Weights of a small mixture-of-experts language model, trained from scratch on English Wikipedia.
Experts: 48 experts in each of 11 layers, 64 SwiGLU neurons an expert.
Below are experts of layer 7 (counted from 0) of a mixture-of-experts language model. Rows are named router (the router's row for the expert), gate (a neuron's input weights, with its number), up (a neuron's input weights, with its number), down (a neuron's output weights, with its number) and show model dimensions 0-95. Each number is 500 + 40 x the weight over its row's rms, rounded and kept within 0 to 999. Numbers have three digits each.
Before each expert's rows: a language model's description of what the expert responds to; "raises" lists some tokens whose logits its average output raises strongly, later layers aside. This comes from a sample of Wikipedia text that the model never trained on.

# expert 0
Description: Single letters and short word pieces inside proper names and rare words, often capitalized starts, e.g. W in Wight, D in Duty, l in Atlantic.
raises: "ided", "ently", "ived"
router:516492525539500485435438469497523472539529459518563547451540508490529503473539476548532551530555533492428511525556518504594564486436513440555546445571420506486540549522464529455518482504483536548502455534465535504514484603508476421526484522499515457495462452502498447480513548453558490577
gate5:497509498498546463586472443448446530406505490444502529425537493512484536504421453523504470494498512485545526474480532483522503536521538526442508529429384439499523511463527499458525524557446528578504449505465496489487482464485582479461428472466502541464526467467408482490491448427480496498
up5:483428511515431520446461528501450443494402495519527544430553514504435454516428490494555447469481569520506528572532512484556429514484557455461478497499455543608485501577469541466555528517481512526535488483501439432541496517485509407511520503506491477507500562496469529524460508485526544511
down5:474475559485493474473494540519528527522517589489545517456489506513522489514511470513526453513590511437473525504550433553535494545526414582550426575558484470548471552520547494516466443504480501520535550462501463558496611509492531524437481514568469503481425493486512549471531499500473430464
gate6:505495487575512564416447512524473447538546483476458556464498498542567491446552531446423584490475452460466492455531483531438480478568516518540534455464494518497493519485398502496461485500513478538487512488474473496515555545459555482515476453489590544529476476535497475404501581456461510510
up6:497477498477530482545541469498464446522511448531502448492484530472564506487505448533482501513472488494470531483467526510522492563499537428460423494507510531526439524554509552475502416473465523527498437467621542487573494620549507477524496469532471463426524460505528536483492425415473566466
down6:462506512520535476543487480529531492560485529543502530551451518385421485518401513562469468505538560516517562460508508495412551516498433525479375444485486455490528526462472528477453514500528516491483413449533518488492473437541516467504526515488468490438420503480520507462491560471486494475

# expert 33
Description: Nouns for people's roles and groups, often before a name, e.g. director, Minister, son, player, plus -er and -ist suffixes.
raises: " since", "\n", " of"
router:495534580482506527477433453500477408524474412467546548489485516516582506478534486561565499449561568497509507466544468432478513511453495519591516507546525538459488504487494476500531506465488563532478485564435555476528482566500526483450523549533561441438473535519547445459486548490536477508
gate5:465524444488468481467472435524483485468567527480539449459491566589541516581542503489454437491483557513476491433566529502474507484473461457502466550541504592471469482511495550490486541472485613496460429521492539507462517557499489493480442454464468472454486558480471505456536599538531494493
up5:535479440460537424450564539509493516527517447480511422466481492560505471550452497443474493511552590526497467547533517523553469473471414530467494457490489485449446537503520539465499476462448456527543500543484582571533484469457470560496449443452494498493619498508507445512503532492450470500
down5:429535387533475544537583513433497447503560574502427499543489506487426557536481550471504465468470527452506519451488466544525514532458465430442512479509537524528511516495519568523483538506476460504523545475546490502477561496529472478529497489499533485419406438514474457436497515551488550474
gate6:477571515428562507469536454513504525477526478501438500497567524444511494448420485387544514545524476512445475504469462459568529416450508524479464489508557493486490475529491528537489473525469521521576497501532497491484442489520534468491505560531506383477429494533514442545504466579463465548
up6:475453570582486475517469503473487485462553458490541551508519514474482463543539505584470552490547520482492495431478510509516441516506551496556426519501453504473506559515457474580533512523479513508481505529431479524464461496563543492399521491410507485393543601453475515509501538518517470540
down6:467474481490493517550436546460454495493568455484500530491437543483492498454599516509514459502493448490504519528613428510601502567511536442557462576509488532523440552502547567464486478476522488500500526500455529535519492513506529483437436483499551450490523549455492486454510594541467537502

# expert 19
Description: Abstract noun suffixes and nouns in titles of organizations, reports and policy, such as -ation, -ism, -iveness, Rights, Research, Security.
raises: " (M", " (A", " in", " (C", " (P", "\n"
router:508537531545510533534508468444446491501449510496566588499508529474498564487541501541555560452521551542488576461542493447465548510475513450538562463555471466503523561508432529477484470464499541542530524501455494451535478582512453416512491532522537476393457453526473473442490507486539431505
gate0:512521514454465476470481550533468500540434483514484576526473516453442541473543546519451500534507546561527518482475474532475480620476557444546534434483508480486472486548427504478530510594561471485581582577491492498508524522495566523499540491543462515449446502535476538553504551463494511548
up0:502510466502490470467485484506462477449481504532535541456525469507473456511499539525512534474403485525515475477468501590534531577511499437473506492557472462483529460555474442554531492560454432485439559486564513493498590481497515465503565534461568515460486440402434451469524548429540487464
down0:542506538519579499514482452499550462478499475483496537488497540484504538533480555506498517489506453522559516471508517447610510447465518592417518540499480568447551524567486573507558549460467461511511502511535427515498450552556416501452516491537514557567531518466494504472490441406500482498
gate1:487487519545491573541531527504579485495537489514467571445450572504554507564540468532487505505533429501525493531546512502619506502465507528486504430501514477484500560490468515595501587453480495466609528506534536465496514412496415538474499484499555494583464481483498480533499502509470484503
up1:409572450522460506528492542535452510458579537459503517509449502572474479513521482503508480516505492538472564463550485490466492481521570480510434503460461498490497457530470470435575501500539527497497584509561524548444534587550499472530504561508554408394519499459512476450501526457475506515
down1:515486475513454491511441480557493505523567538474578520484436505556468445543480385495531535587477480467555477460540489537421551422516501468494499566526496447477507474481491425503477568504516500502495481501499568540473494562507536512460516480487543481553545488490507417435503584504468525445

# expert 14
Description: Middle and final pieces of personal surnames, often after a first name, e.g. McC-onn-ell, Dick-in-son, Gor-bachev, -berg, -son.
raises: " |", " than", ")", ";", " until", "),"
router:584599547513496530458457487476502514557472468488550559457579527492542547499523482525567500489539524515426511512541482466496546522470453520478573456538490483444551522535461543479543473494479590539512433509515510483538483632477525447447520496536570491480455477507521535445502516471531486515
gate5:514534491513484544544505530505442507531514472518531613506478524517516500435508483491520529404454606443475477447534505449454522531502524447554508492528464430471493496525478514449434530459520576533483486501537498540493517537482489484567522514478588513470384438488472498501451499434570496506
up5:508528460551480486434460525485487517596529484519557582467604514452541501468538478495520502434465529512468484444463461473491509581440510482551453451541440482493488454567484562552476533527477498556499497518489490526490527540493451463509525524497565548514470437546473515528595492463561563482
down5:472496534470551496516442542545512501562444493525485512552490426522452485487465512519522464471453515491536478472480550479464571568465490482582476463468414504530579535537442470496539561497513517481527480498467503502547507546546496515509526529447478531392412475486493445546538579415545520476
gate6:425528495516424506527564509534470445454460443492443485530545519484556420530511491580580492485546500520461431505515502452488499541413445505482518497571489444440501464465486494491513431467462512467481522445537530468557524588520426533479555460508484475509459506504508544493578521456527492529
up6:629606507501530479422481519517523458503513510454519493465564516452452456517537558476435552497517547472466510462475516524543494482485466519479523469437540445491607514533496506472462490563455549550598412503469511481538517552492540508501540496509498538468514485487493517515561493457519456465
down6:456478459484557486505522477483537552551526574483577543487413472448515563519458435475468510515529548430562533511503516560511478522514469530578501472486488494468415493506547545503551452492435496543547439523482513511552458577551567455489474492464502450529500511532492427501518480470494415465